Below are experts of layer 2 (counted from 0) of a mixture-of-experts language model. Rows are named router (the router's row for the expert), gate (a neuron's input weights, with its number), up (a neuron's input weights, with its number) and show model dimensions 128-191. Each number is 50 + 12 x the weight over its row's rms, rounded and kept within 0 to 99.
Before each expert's rows: a language model's description of what the expert responds to; "comes after" lists some tokens at least twice as common just before its tokens as in all text. This comes from a sample of Wikipedia text that the model never trained on. Tokens count by the router's weight.

# expert 16
What it handles: Numbers and line-openers
comes after: "\n", ".", ", ", " ", "\n\n", " on "
router:70 55 46 72 38 46 53 34 59 37 59 60 34 56 48 59 46 55 49 34 49 54 44 48 52 44 29 37 57 37 48 55 56 45 56 69 49 53 33 50 49 41 52 54 66 50 37 31 51 49 39 40 53 37 38 35 57 18 41 55 56 25 30 37
gate0:71 55 66 48 44 39 65 69 32 57 58 48 57 64 53 51 34 41 59 64 55 48 37 46 34 56 57 46 51 42 21 43 62 49 56 49 55 27 34 47 69 75 41 53 57 39 63 36 69 43 46 45 42 57 46 48 50 31 52 36 52 52 45 47
up0:56 49 39 70 56 35 56 63 35 58 46 50 55 43 42 41 56 63 48 65 54 41 46 46 50 28 41 65 70 69 53 59 36 58 42 39 46 41 60 35 41 45 63 54 63 56 30 45 39 48 59 65 56 57 44 42 45 51 35 47 47 40 44 86
gate1:59 57 60 43 52 49 27 42 49 72 66 60 48 62 29 48 50 56 57 60 56 47 54 59 42 42 36 63 67 28 68 56 64 46 54 51 54 53 64 51 58 74 56 46 51 55 40 24 53 54 60 48 52 68 54 51 56 53 48 44 50 43 41 31
up1:33 41 59 65 47 53 59 70 37 47 31 44 73 48 50 31 48 36 45 29 46 71 39 55 63 54 51 63 42 60 42 51 26 54 28 54 39 49 67 66 58 65 67 31 44 37 45 31 45 50 45 37 52 57 35 36 48 47 31 55 53 46 61 47
gate2:63 41 39 54 55 51 54 50 34 50 49 60 68 49 55 51 53 55 53 47 52 75 31 39 42 55 46 49 36 35 65 50 60 45 49 45 58 47 56 43 56 44 14 65 38 68 68 41 38 69 36 48 80 59 49 46 54 43 48 68 42 49 39 46
up2:25 42 53 62 33 45 67 83 45 60 45 53 58 35 31 56 50 47 51 51 41 55 58 46 50 37 26 54 53 47 54 39 25 47 33 70 38 51 41 50 53 53 62 43 56 51 50 46 50 37 54 48 69 34 60 62 57 42 55 45 42 67 40 42
gate3:41 62 47 50 35 40 68 63 61 42 47 55 50 37 34 75 47 65 57 40 51 70 49 52 41 50 59 39 53 82 63 44 39 49 35 55 31 44 39 51 64 68 39 52 47 62 64 45 55 53 71 33 64 31 39 52 46 68 25 64 55 24 59 65
up3:46 68 63 66 31 45 65 47 44 49 33 66 29 59 63 55 68 55 50 52 55 53 67 53 51 44 34 35 70 60 48 52 42 46 65 45 51 71 40 54 71 46 37 38 28 54 59 58 57 36 36 37 46 44 45 41 51 53 68 82 66 33 40 58
gate4:33 43 43 56 55 59 56 44 42 59 49 50 40 80 62 40 54 51 48 67 50 45 40 46 60 30 55 44 75 66 57 48 39 46 50 50 62 38 59 45 60 22 56 42 50 45 51 66 49 11 59 46 62 72 54 52 48 35 58 62 42 31 63 63
up4:51 26 41 50 66 57 56 50 79 55 48 58 58 47 62 53 52 27 22 56 55 56 68 50 54 40 49 27 44 62 51 60 45 80 53 49 41 68 62 45 26 54 43 60 43 43 72 41 28 55 54 45 35 44 66 57 48 55 44 48 37 49 68 65
gate5:45 25 33 51 53 42 40 34 58 51 48 51 59 50 45 55 21 59 69 48 59 48 31 58 79 27 64 62 54 33 63 52 49 43 57 75 60 53 53 39 59 51 54 57 50 46 66 35 34 66 57 56 45 41 32 42 43 40 76 68 44 62 45 45
up5:42 82 45 53 53 57 57 60 49 68 58 46 47 63 53 69 44 81 38 53 49 44 67 71 39 56 31 69 37 61 47 65 57 49 40 83 60 50 60 66 71 50 67 64 51 52 44 55 52 35 58 45 47 50 45 45 49 43 32 49 37 61 43 60
gate6:48 37 54 59 33 39 45 43 43 35 45 58 28 40 68 66 59 66 59 47 25 44 47 73 58 57 51 61 21 56 55 66 47 52 47 54 75 43 42 51 48 64 42 52 49 54 50 48 47 51 65 54 46 42 62 56 34 28 53 58 47 32 32 49
up6:32 36 55 61 54 67 51 53 64 50 64 64 63 38 60 62 49 58 59 45 71 50 69 49 26 63 39 63 68 52 38 38 64 53 52 31 47 48 50 42 74 57 49 53 33 49 34 59 38 58 39 11 53 52 70 47 50 50 49 25 42 56 71 64
gate7:32 38 84 63 38 49 69 53 43 35 51 38 47 49 51 43 47 52 50 47 32 31 56 48 56 58 24 52 42 59 69 49 52 55 59 47 71 59 60 46 21 54 38 67 44 47 78 53 43 53 37 64 71 53 62 61 46 37 75 50 60 49 71 23
up7:55 43 31 53 21 52 67 76 55 38 40 21 52 62 71 51 38 49 32 45 38 57 54 53 35 51 54 44 33 37 50 63 40 69 57 58 59 56 57 65 59 45 22 54 60 65 52 48 53 53 38 20 32 49 52 46 35 31 64 41 46 50 66 51
gate8:52 46 50 52 14 41 53 48 78 37 46 33 56 47 64 38 57 45 64 39 46 52 37 50 40 43 42 62 49 53 57 41 46 53 52 48 36 61 43 64 54 69 45 49 58 45 30 49 58 49 20 55 49 43 58 75 65 45 47 51 39 79 58 48
up8:42 59 53 54 61 54 58 41 54 58 51 64 51 69 43 45 22 41 61 44 44 48 39 50 41 57 46 49 20 64 51 70 41 50 43 67 46 45 44 48 42 56 43 68 70 77 42 58 63 40 17 44 54 61 55 73 28 62 30 54 43 46 40 65
gate9:50 35 41 39 32 50 37 49 45 27 55 42 36 36 42 47 57 41 42 58 75 44 71 47 39 36 52 50 61 42 70 54 50 59 32 55 45 43 59 72 33 64 37 57 42 60 61 51 40 22 52 49 56 26 48 39 50 73 44 54 32 55 66 53
up9:54 62 58 45 50 43 35 54 42 40 79 55 51 24 47 49 46 37 54 61 59 64 69 41 59 47 47 62 49 42 57 42 29 54 47 31 54 51 47 61 53 56 40 48 63 56 34 44 68 30 51 61 55 41 33 34 35 54 67 37 60 47 49 67
gate10:25 17 49 50 40 42 54 31 58 24 57 60 30 47 59 47 42 68 48 47 62 50 40 64 54 58 71 54 68 48 63 58 45 66 44 70 46 64 76 52 45 75 53 71 49 40 61 58 53 60 71 46 55 57 40 43 59 47 54 63 38 47 40 63
up10:67 49 51 45 51 32 59 53 38 49 59 38 42 56 58 67 55 60 57 54 70 55 46 54 49 55 50 78 76 39 57 81 32 52 54 36 38 58 37 70 57 65 71 62 53 73 54 25 59 49 32 40 25 20 39 68 38 48 53 46 50 61 52 68
gate11:34 54 55 51 40 46 59 37 54 56 59 56 45 45 51 57 48 56 34 52 44 62 28 51 59 48 45 65 59 54 54 45 66 50 39 43 45 39 58 35 44 65 39 50 53 71 14 47 43 58 34 52 49 82 57 42 60 64 58 53 70 26 59 44
up11:68 46 68 53 69 45 32 20 44 47 50 53 55 52 60 45 28 33 28 68 50 49 64 48 50 60 35 66 55 41 51 44 57 60 49 37 51 45 58 47 39 54 51 51 47 71 39 66 56 60 43 59 57 47 48 08 31 79 53 50 52 69 66 58
gate12:61 44 39 60 50 48 64 55 28 82 41 41 58 46 50 45 56 53 68 45 45 21 24 38 44 53 34 33 30 50 64 57 49 50 53 61 46 46 35 56 36 72 56 54 53 58 53 52 57 43 38 61 52 35 44 51 54 55 38 74 42 39 30 63
up12:51 74 58 58 54 22 50 55 44 51 43 50 33 56 65 62 62 35 41 42 42 52 64 60 59 57 43 62 65 60 37 41 43 59 05 53 60 35 69 43 58 56 64 76 75 69 51 55 73 44 71 51 42 50 36 67 52 40 37 62 64 48 44 50
gate13:39 54 50 53 30 48 44 52 47 50 62 67 49 52 50 60 30 37 44 41 38 58 34 67 57 78 37 35 48 63 63 52 45 57 55 59 61 27 69 54 38 54 67 45 38 42 75 35 42 58 55 54 72 53 64 56 61 32 32 43 51 66 51 56
up13:65 57 56 34 55 58 40 47 47 42 58 74 38 28 54 69 66 44 52 63 42 57 21 50 49 52 37 54 69 42 61 53 36 39 35 38 54 53 44 44 51 58 38 55 61 53 35 55 58 44 43 54 60 65 54 35 24 56 51 57 58 57 47 53
gate14:68 80 60 37 80 59 61 30 26 48 56 48 51 58 51 26 46 21 37 51 52 34 47 63 54 60 41 59 79 48 67 42 46 52 58 47 53 43 74 67 61 31 47 62 59 44 51 80 55 32 47 61 68 44 37 50 53 62 41 35 49 52 44 72
up14:44 49 38 32 33 39 41 65 50 54 51 49 47 46 35 79 49 21 47 44 54 59 46 35 52 42 43 51 28 39 60 60 45 48 40 48 30 35 31 34 53 34 40 47 55 52 63 51 41 40 69 54 46 56 51 62 40 27 66 67 41 60 58 24
gate15:50 42 49 37 40 33 42 50 32 51 37 44 58 52 43 41 53 48 32 68 67 52 32 73 53 41 27 49 60 41 48 59 55 45 42 34 35 43 39 58 47 54 42 52 72 73 64 61 31 60 50 67 59 77 45 36 45 35 81 57 60 36 63 50
up15:57 25 49 67 47 42 50 37 50 62 46 37 59 49 47 55 45 49 52 40 65 39 54 51 39 47 42 56 55 53 39 52 45 44 33 54 39 37 55 53 47 44 58 57 35 51 53 55 58 45 44 48 52 29 84 51 52 51 62 63 56 45 47 44
gate16:37 48 52 52 59 34 72 42 52 38 44 53 38 72 46 36 52 29 35 57 50 47 36 38 37 50 81 53 65 51 64 51 50 77 41 55 42 52 41 50 44 43 63 63 39 67 44 43 41 42 42 56 28 66 41 56 41 48 34 43 61 56 72 45
up16:57 39 65 55 46 41 52 31 47 61 45 44 64 68 57 62 51 57 42 34 56 58 30 50 52 52 53 47 46 45 61 65 66 48 33 69 50 41 35 43 26 43 61 70 34 45 50 75 43 31 13 38 49 54 36 38 44 57 29 41 54 53 35 59
gate17:79 40 53 47 51 44 39 66 75 57 45 73 47 42 55 61 42 45 60 50 58 45 81 43 70 40 57 46 60 61 42 28 52 62 30 47 60 40 47 49 70 50 38 28 62 64 60 48 38 51 56 57 55 49 48 48 24 68 53 53 41 41 30 32
up17:62 58 56 51 62 61 54 32 49 51 66 52 58 44 60 61 47 47 57 40 79 31 52 46 64 38 38 38 70 38 44 40 35 48 50 38 51 62 67 60 54 70 56 47 61 53 46 53 53 42 38 73 55 61 27 59 62 34 51 77 46 41 60 47
gate18:40 39 69 55 25 10 54 37 63 46 35 43 53 71 58 36 63 52 48 41 44 58 43 58 66 46 68 34 45 47 50 59 76 53 55 42 48 74 38 63 54 64 54 75 59 56 54 33 51 43 38 64 68 76 52 48 57 44 31 45 41 42 51 41
up18:70 53 61 48 44 56 44 55 55 45 38 37 47 57 69 58 46 44 32 61 49 62 40 63 68 42 65 35 60 42 68 57 57 50 39 54 57 68 55 52 46 54 58 76 51 59 63 65 53 60 58 53 58 59 30 41 40 47 56 55 28 68 29 33
gate19:44 51 60 31 50 59 36 29 44 45 46 32 53 48 63 55 28 36 38 42 59 59 31 43 74 44 58 50 73 57 63 54 44 44 48 58 38 64 59 51 45 43 57 52 56 51 57 58 45 48 34 36 51 68 37 52 54 19 45 51 54 24 49 17
up19:61 53 39 41 41 50 48 24 74 74 55 64 61 42 66 53 73 39 63 56 28 46 37 40 51 42 48 53 41 37 41 60 49 60 38 55 42 40 52 42 16 56 47 54 61 31 26 73 50 46 53 45 42 32 70 50 33 34 51 53 30 51 56 40
gate20:64 54 70 67 27 54 53 58 67 60 54 40 39 32 32 50 60 46 47 39 53 61 37 38 60 47 28 39 50 68 57 55 57 59 76 62 58 30 58 54 72 46 56 53 30 41 62 51 29 23 41 73 47 63 39 60 36 49 50 44 46 47 60 35
up20:59 27 49 42 41 87 60 37 39 61 33 49 32 58 72 80 32 59 23 77 62 54 51 51 32 49 60 41 24 38 56 44 48 50 49 52 54 71 50 53 56 58 50 25 59 47 57 49 77 49 58 36 31 53 60 40 02 46 31 39 42 68 35 19
gate21:62 51 69 82 48 38 28 52 38 50 33 51 42 63 51 48 48 41 40 52 50 47 50 63 46 35 47 39 66 50 49 50 53 60 62 41 52 41 57 55 36 64 58 61 54 54 43 52 33 59 69 46 76 42 50 56 35 36 41 58 50 36 56 47
up21:68 55 91 38 50 71 55 23 62 54 31 54 55 48 81 50 55 59 68 29 32 56 52 44 61 38 53 38 40 49 66 37 62 52 37 56 49 50 46 37 56 55 54 66 49 38 62 46 33 59 40 53 40 51 49 23 51 41 41 45 33 54 47 49
gate22:56 35 35 25 32 32 38 46 42 42 58 29 37 37 39 69 54 63 34 61 47 35 37 51 64 48 34 50 44 61 44 43 23 59 57 64 35 44 63 39 32 36 45 44 47 60 41 39 38 63 51 51 33 55 49 59 51 67 39 44 26 50 40 45
up22:49 55 34 57 79 40 58 50 36 40 41 61 49 57 53 50 42 63 59 49 43 46 52 48 43 52 50 24 51 56 61 42 54 45 45 49 51 57 65 54 62 64 58 59 65 54 35 44 68 60 44 51 53 35 40 33 50 64 59 49 45 67 62 65
gate23:51 44 57 50 51 51 35 35 55 69 65 48 38 59 54 51 47 61 51 64 44 29 26 69 36 36 63 37 53 30 62 47 30 60 67 75 62 56 29 39 63 45 50 42 38 45 57 55 42 35 68 65 36 56 64 31 66 60 32 62 54 44 50 55
up23:33 42 39 37 38 49 42 69 51 50 60 49 64 72 50 52 36 56 70 25 41 37 57 53 35 61 41 51 35 46 57 30 69 91 43 73 49 61 47 38 66 52 64 64 51 45 51 49 54 31 58 63 44 35 42 68 37 40 54 93 61 32 59 48
gate24:68 69 54 62 58 46 43 55 57 47 53 40 35 50 36 45 56 58 45 39 44 51 22 57 64 33 53 60 40 47 52 85 43 57 61 52 68 38 53 30 57 49 46 40 28 59 73 27 33 57 38 37 45 57 52 56 52 55 33 56 32 35 67 43
up24:66 40 58 71 35 56 24 40 63 56 58 60 39 40 71 59 55 32 48 34 43 45 39 55 73 56 41 26 51 26 47 56 50 44 51 48 31 49 39 41 23 59 75 39 42 48 51 56 67 60 55 37 58 49 50 52 64 55 53 69 54 44 49 38
gate25:39 68 59 42 60 41 43 51 54 53 66 83 73 39 44 75 56 49 14 59 37 54 27 50 23 35 54 37 64 42 48 60 46 31 46 42 53 52 33 28 50 54 69 55 45 52 63 35 38 32 65 47 27 65 37 47 52 43 56 50 46 32 53 46
up25:27 54 49 47 43 37 56 29 60 45 47 60 45 51 55 52 26 45 49 60 59 47 34 50 64 63 68 63 69 60 40 48 42 65 40 40 53 52 63 56 33 63 41 43 54 58 51 49 59 47 34 61 35 35 38 40 40 51 53 54 79 73 51 38